Weights of a small mixture-of-experts language model, trained from scratch on English Wikipedia.
Size: 14 layers, width 224, vocabulary 2048, 17M parameters.
Experts: 4 experts in each of 13 layers, 544 GELU neurons an expert.
Training: a variant of Muon for the experts, 329M tokens, 10047 steps.
Below are experts of layer 9 (counted from 0) of a mixture-of-experts language model. Rows are named router (the router's row for the expert), up (a neuron's input weights, with its number), down (a neuron's output weights, with its number) and show model dimensions 0-223. Each number is 128 + 32 x the weight over its row's rms, rounded and kept within 0 to 255. Numbers have three digits each.
Before each expert's rows: a language model's description of what the expert responds to; "comes before" lists some tokens at least twice as common just after its tokens as in all text. This comes from a sample of Wikipedia text that the model never trained on. Tokens count by the router's weight.

# expert 1
What it handles: Function words in prose. Prepositions, conjunctions, articles, auxiliaries and commas in running prose, such as of, and, was, to, among, plus some word endings.
comes before: " the", " ", " a", " re", " an", " his"
router:161145147143159178127123110139111102132072112132182124115116108156169132064022139139105083193106157140138072123140117018153165166146141111122132128090126129150090113140105126084140119148147149155089125115050111177160153140143125108121082140125047167139094197113128130112129104087143110125144090143099122147122164086100172100171114131154162088194193144153125155132125150141038088189150099136133144074095097145148150164145166157113103130086101131140105124148131156122122128112127121190098212138139135147116103127142131134182125115145133105072119094152114125140132068148085088119177080087147140076127164110132049151095084173109138113115084047123107124178200150144145132137123
up14:087162110093127146150112071161130116143158164195115126136081118155128135113165167101114156137077141099106091093132143119068141139109098092141179098091109139203084147145078095120137113150172170135126101118126117082120108175133153140137120131109130180125088187071140132135111110121158146139140144148112177112115172128144053084088063135103159158107138088119163181175169127134130123169126127114131134064183157115145184105064185168074090126072102143064122127152208080136087157150169096180102110102092104115144118092129104164142097149183123112168073134111105182119070134138184138125126152117194150078089123121166084108173096094152156164140098109076187090154157125117179079131119
down14:157132154177132121164115163133164140145122107087157136109143103184106141185114136152156131109160122097136105128133168215129137085172091113126194111118160120105075133154157120148166129130076114142104119168093120119125154103084152120100121160081081134126158111114116089095204118137098116109118133081090146114074110128199133155185163049148131153093163185109143127135079091132165177068159138126119134107107124155115148132132093074071166163138087150145196181149137069161049167132160135156121187126153134171087094057106196134111107050131107145137102097137147096070121090142140127076128110181121161159175121108099191126105101130094153094137182158168127136120086160076093094159130
up15:111148062146083126085127134215129137143154162108090166140172043112147062084164127096143081187073128139122100066132123065087101174100124171127156145120195110095140071105176151079118111076118165106147159147126121167172155097155154129093171160096178125132119121139139146108158136097107128131063103075074107128091110140125103148143143133169136146162052094130133164122074150137141130115132140079067050078096111179143096163163104101172128122110150142123153150155173121162123074142107143160120117126090113164144136126154128110161136123119083147131148102111065139147097158160118183130105093126087156138182134126196142116135173181117111155119141083110132124099058158128137163171048
down15:098067190098154104117133131115179099145112075142081093086127137111134091106099091139118111159169141098086065141104115133139085131205154197110093131137133127170135139175104103144125147142159098133082175099063154110108081178126164199113111105103149125126091123141190108122171119088147075165130103162207147104157159118168128079088199064125127108137178168110083114082129106144135126153187102103176225163109132089138134119105154141114083131152084178115099130119152118106161206177096156114117115139153113128106194127091161136116105123188135139107079095122122138114082115139182119182135134136108165154102159151116087144160107081163138148171165145095087154176143170127156145152146
up16:152231178145147137131121075066070130083151177170136152111117165078093089099164106110146187048126121112128109109120172102179076093160134126192136138088126137112113068098100122151095153126140104122096148109095134166122144112092122111129167084088105118170137143149159142173146138148145110141136095129095131084091079165141108055136132115153135089110119191158136157093166144093109156122113151161088148083117115097116172137150112172130046119121076144097120065161124170126140122136094137168141143142131221111101083142143112161164138071149140090129162137114055103123164143144089137152072168122119176110092067117168134129107114169116143084181126089075119158073108128108091123105197
down16:182178180151113156143138090149108150121134158086114094155122118153173081102088119132093132165142190103157125167124119125101147170146128144139137151127122126112107153137167136128160142115183168134156097177136107205163127203194088111164160101201153114119086105119116084147139159148150123161129171079195137179168063135129137077094109116092081095131145146206124110060119171141070057104123146109104092161107177093093134119146095054165137118170109131115148117091121104055139061123126112113156106134096137105119111108144169127146139145145118113156079149105126140154115158056174057180095062107115116140132108047102124174116113129126053144120152138126191138124142116138142096169115
up17:157157070165148037107114100160119157089158115169106165044136154168128135096099120134119068127156166148080112161092130073106088127118167103143144135084125105145097134165130135134097145116092138083167161198101079118156154170168128104093149139148088089115132133086105113138137133186130125153079122112086100088070132125101091128139090129121143129196107102122130139149127103101138129157135097142122116089114064119114119120149107109114125127133161162154152168120111160093067189149117153166130132108056152111209179129133059137133127094168129114052127176151159121129088165080063210123121093072060123141115131118151121092150225137059130104132128131128097158182108155156162155141090
down17:123109174117099104113101163148162116203149126185128148187146156089123132189135177125156211130126135170166099102152167120062187145140110068150169100139157170169192131124073149088166098127126087127119130115154144128117118099133145130112128127124089077150134112174138109106166176078136079135158076137107058199121125157166093122165091133076088114123117156090176163135139142158132140109129162146140179133074186094101148109119193163143131121118150142155134149126141131161122118088201082105115115117135118089073113054107151109155135195066148111127109103097183067137102101122143082085149181151134163123162143110148047149144061154154122124122169132131063136139115081126127105103090
up18:109150134167136083193087092128193153175175133126144105143151137115163133123134115120160174118129142117124133096168215096097154064165105126115140101113148111150129126136159133170070158155180137138128157132099140149135176071222176077091154156124043148189152190171142104127157162117085132092164107147095110134135130138106110086096141169113128100204127120127147104143088168144116087112149189161153145102157159136115175160140179082087172148112130120133139111102112132111142078098074097108126134111154085084127154069088113109146095117111155181149152107162041134078121155173111205146158142105169148116083180120184164116108091141106167092157161144101152127081150147134160110157177
down18:132154150086155207108147147168172069179133056164150142205138151119101134075136112139108105133101092118118119056160114068162109157129178092108107129155170110183126149166135188174119109158185144111085072167153102138108117141105200214119141129180102123127122109105189152180218120166108137068150070187153160121128140181114115085131135145135117141137113180127148123158090139093117137133192174080132118124121121137122099122170105142128176165145128128200150131199122178112133117152169136140129154155100125112065107118141098132197178135113182124170147139142160153079135103127152128121171114172135088103101142155117126117162106109109173149162103088145170145151092100138158087154126
up19:111108150192109128019116139105106145158113110094090113139114148132093187162143157166098118090113097126157134142071127105167100182105110150163126066186136142101151132059156065139167136129089116097170184120113141131109111109129101110101167178107062122184113083105120176159160114153135164163166092071133084120159121118113119098114161158177120155153112112171105112107094103120191111146077118133125083155133158182154141097210192146130078136111180148147076147147154111132117125108134083106091128114087117123153118123102116175124139131139134114094160219124133126120124189175075110136156079155107124073166104157044154055131169138174084146118172130111130155119149118136160126098176
down19:169147123090062119109090136126174137107151093170172097161139068154171121125120149120175195127090150128153084098151182145103134089071111174125096142162182093187101105055124114144069088123140009088145054127102123107130157166117119141134158202087117092076103150138106138105142179129147163130096154146103100117097097119129153110089129094092141112145138116133108145140151092118093153132139128156136184149136138126126115113140115140133068122125130129109131180155120069143147148152140094150192156131148116181164092157108133101161105130114139164136171118166185034153089129068133141122079192180175160168113092134130120123165154086099126134160145125035120136157120182074142154106145
up20:117124193105127109159126077121144111100163121130144169075075122215158122123180147088145107141127098077111090083120140116139093066084140099179110114128099156146133124117137083113068148111157162100155122118168160110124107088109149112113061134139137160163138157123091119099136113086112136178088115117062101136102113139153162112117126086133124158161228149196142157179065156085093093135166129119176114141084085093111109144095092107117115105099115128119107144158137100103145132106115083120091111170105104097103149052123114157123117111215187139123122133139085095103121105109157197131230070120150115108175151077131118064127181114161133146069141189167160150175111140082132158137152
down20:131114112134167098118162144096134175067138140148158137113181150113132092125104121142142066110171133166094199094111123147083103086087137190111129118133171096101085125179112156156158131105171176115100131129091150181146175197094063119075119131110176084077132181190120083141157147118199145159155042104121148133109058142094106130125115108110125132114082182138142058068094053128179142093165090147036106057144112132150114099120178162132167124135109117076161173128072105104143146174157106117141158124135172179121149118136103083178121130115088149132129131100109118125127172153118111103086154099162104128106086154130096133116105140136116122122107204122125122115168136116132189171139
up21:142141188200105144150176116171135122184136116145067133156121101118146076159158172150113130106123140116143165131101156102132154153110180085166133128095155145192151124120205172086166128117170134113137134157155096091129116140138174109065144151101119133108186083114138166049086196093094140156179112082084149053128120110136056135157167095100116131106189113119073155121123163120086162122116127087137108141077179103080120136132103162162095156120157145100153151087116134173122101116096162106158112130041090085127111122078152158144100140106127106119113130157071138158108110145122071111082126119084157132073117141084092118139130152159166063116056175097090105158143046140158107117092
down21:139166131147140126158164141104091113112171091159125151103143142152103124164168187113134128091162167132108120144109117146068183071090089031127171073103141129123148150149082140133160061090109181172144174077153099073133180146095184156119110167137127127169115105155084140140119132071132085111189060155081125105168119133155118160115136124114146115141093127103113167177144138104131169123095126091060164183086133208096116147116135150094170181145204111123127135104138155133110150152126093085066202177107110159175121078132131090101100183103120128110115133157184172083131117124148159127101122117086093088138131080137160123147114131096157128138202088180070088151109151091112120126109
up22:113106057115097160165161083123053152175152160119177161103124153098196169142065121112130098125118138143082173140074138133140136105160173150157140136109111128123097115082146083133188112068136131133122089147089146155161143137080124041157102113103048090124125186147130095067115084125188136090138074119123124137150106138139147121125146107096158122107152107165120120144154139118112116149151049151136176136090076194145068110129161151172083070084201087155124118106056118145134157152163119160099089095099143143202161159176100098155106127090124169098087070074151165127152163182148106126150118123182183120124124086121138146147156105099096125127125139108175165141102120087157128142133
down22:124157158150174136097102097173150151121095076105115180121111127126041127078147140142143070131121115132176058073150148134143127165127097146105163121119134084093124193148139119157123103140127150166053153128117119124083189130099125084123137140160097147124120133155090146186092135119180152180184161130083100115151142191173126139147083154153123177131086193059121114134098168113112112126150125109106090146133120055126125201116121120122085153112075137157144182164139114110139121044121167082152175133161102096082141149071139104118177224117161068161152118137110085087153151088134045138163165122114118132155164063125105118140144166088101151087148142167166109116125143150117121179136
up23:121103160149123098194151157112118138106186090146150128097086175161110121116096105141191112116124138084108154147074107118166043128167078188142144133114103094136128118185162105125132109152127135160163135098145111115117127118076160123154124200156149116102153132047153150100071166077106099111070106117072113125122145130096062102054134129125147105106078156180128200139076105124198110125116171104141146150124139175116152107117098069100146112129214153066137075141134136201155083161106090159093150087158130106187196104137118181080102151123096114132109131122110152071134144136102133166112074167162106172091108194152126144116199148143127146142138115134132139173097089110120123146120
down23:185111146116107117133150196123147148131147103131119079147110113071188104133081101154166130089174117138088161105089136178167122115148119147063121027213174115117109099119141044127101126086150144152155122086141093178128112083127152107122095113164118125128160151140137117085168136152105104101113126098165114145092106140082071095142157208150141105065094217067088173110149124129155177102122144127104141155115102161088110132139119167088160100164212138128081113129147109126177091109128126159148164115125147160152179135041147117100123141168141136098162187074112128110121074139125128153100152110122097127139107108112120123065126144135120090084050106153191151099090149147113111142160
up24:118140113195116127129123122129160125173146122132115151154161108182103124089131103125105124159122181127170120100136133153151174136110160124086067132181158136145151135143155117084078169094115117191168184124169085156125152155147134094180081172150124187185122131098114143145109153083066119185073109088172119070166138079119141122135135076172054150132138124142078173131180172128121064109166171128141129179163097141063111174126146118092132094124086107142183111129183084138096118148118158154119172156084119147111111065159116089220110119073112104096121097125202156062148132124144158152130134132104114092147112114071144075113134100074189154143137142169149136077126148167153094139175
down24:095031156135092157143110178086117100180136145134141119145153146075148097093158066122122114066102150089133087134146122117150128090062150143160146109154136150107075098079103109163099128124129130150130108119120108063229130173158129104114140130151091161147155148090091153091116153153159173129173156145178140135179114114119090158116183182098095138119136073150147148144189139101161090165148137151119123162106143189180116118125176121113156154156195099088068094136167068122179139073076156157061122101082138145072110174189112116173060175211143170118139131120118166126135116162130174131131105174143107108087097073101119101138129156138124128120108161174106133124133113119083146144144
up25:201180122206099170156063115098142121153141113113197150122088147144100133155129116149156153111156120149134160188113147130136141074142124133189180132118145145136138109083095127147116149113100152153136156139125119156132108114166137107150185095114126131193179051171153166143083144119164129140147109150141153150120177176124108113104120178094152116126153141139144135067151075155079110146129145107124100058156139135052077160099160115121123105091104067084103125180139158129111119172112162136091156083202172100164113143118100110130153144106101213072103101163165129161159181106170164146134099125192134148141116148233094122149119146141176110145157159102087111105113141128101123192043
down25:196139129130131066163102045100103144158172143105124141115155100140110067125129159101141141084107123131163125109157103138118107146112096136113103078183122113167168135140138207136136142112145102148124118109183147092123131149163131133119103094129077134137134224114198132015103110152175116115150149106136174093152135139110109139114093108123132163163076093136103167178097199091174152132175158096141127137148083056194105106086154122139098187151214167151153146087105133120171126122126148143113108105166134129124139113127142110127114125065103132120128142078070168128162085152144083070076209133165110187108082107111139173102148103126154196108135113083113100092115097133142086121117
up26:129176156187180145138097095112157085161128134129177142124143156192111077139175129179159122130116140109158112124160074080120108136114133129099108133127166172116124124081208100137131115120145131183100101102120022151119119169140114112148194111156132084085107136057091127119064128109067136112142144176135133100139117130114144168103181094105120143167123100149112170113107151113141116153152132063128075171087143125154128148106128111090123140100073092119176148133131156134092153113172188092118131139140108138093077193191134166110091160134167148084167133137057129113139156184128071060169134085159137134156126161137162112163100153146122106182091117116131067065139109198188188092111
down26:157150098112139128153115143157056139156139106121109123167161131144072147106090133095108083174151077074139076112095149130144090110088125085149170034129163135129150214093110101163113175141163107203151105126157136092159114124114160057116180179096164151147096129103146116130118110102128156180105114105129123177076129099051109154159139169180087192115087191129118110086186131187140146095187175227152136154131128116206154118114159081138106111112129127156113133166164126095131091152139106166177154123140172136155136126144149135118109092157100149131121103110094096120128136140195113084135146097139109112106068145131099158151099083118140121130095053063163097118113114099116119164102
up27:105173052166139139165145085107092126109138181166109134107128074127143190161138106126104125110154108097104130166162146117116121132148117118114103143180158066136156109118089111158104102084102099129129138149111101115180102109101135156146167088225152105149124162133118111103120123087085136206094074174152154092157123111105160128084146179099087135100170132118134129124152088152098145096098129120120075109155084143214143179104154085128158171077179125165050154114157180126158108149097121156120107061148143096088176110180146164167183176151121164085141071127116132167111046117110184120098146150118102143088097144134086112167164142147098141148091155123097176058135141187114106174098
down27:160105126066089153152137130117120132091133179141128091089093138163036121198083130060102144096081137144133147142124122118121145165085150112115114058138142150144143173127087132121156161114138133151133201129121149103080158216156118106157091087128084159161107100097128128138152143114106162124156167094144039125114122156169107151143070078181127108120134134140144174106157173158147135129107160106111156092168129131120151100149154190175063165160105165146093153134104077129121099205084103134110184162163136158130089134134117135083097168138123149134163150102155098089084175102168091088180140115138117085172149098159122135145125111130175100210119059130106173108138200069128104086131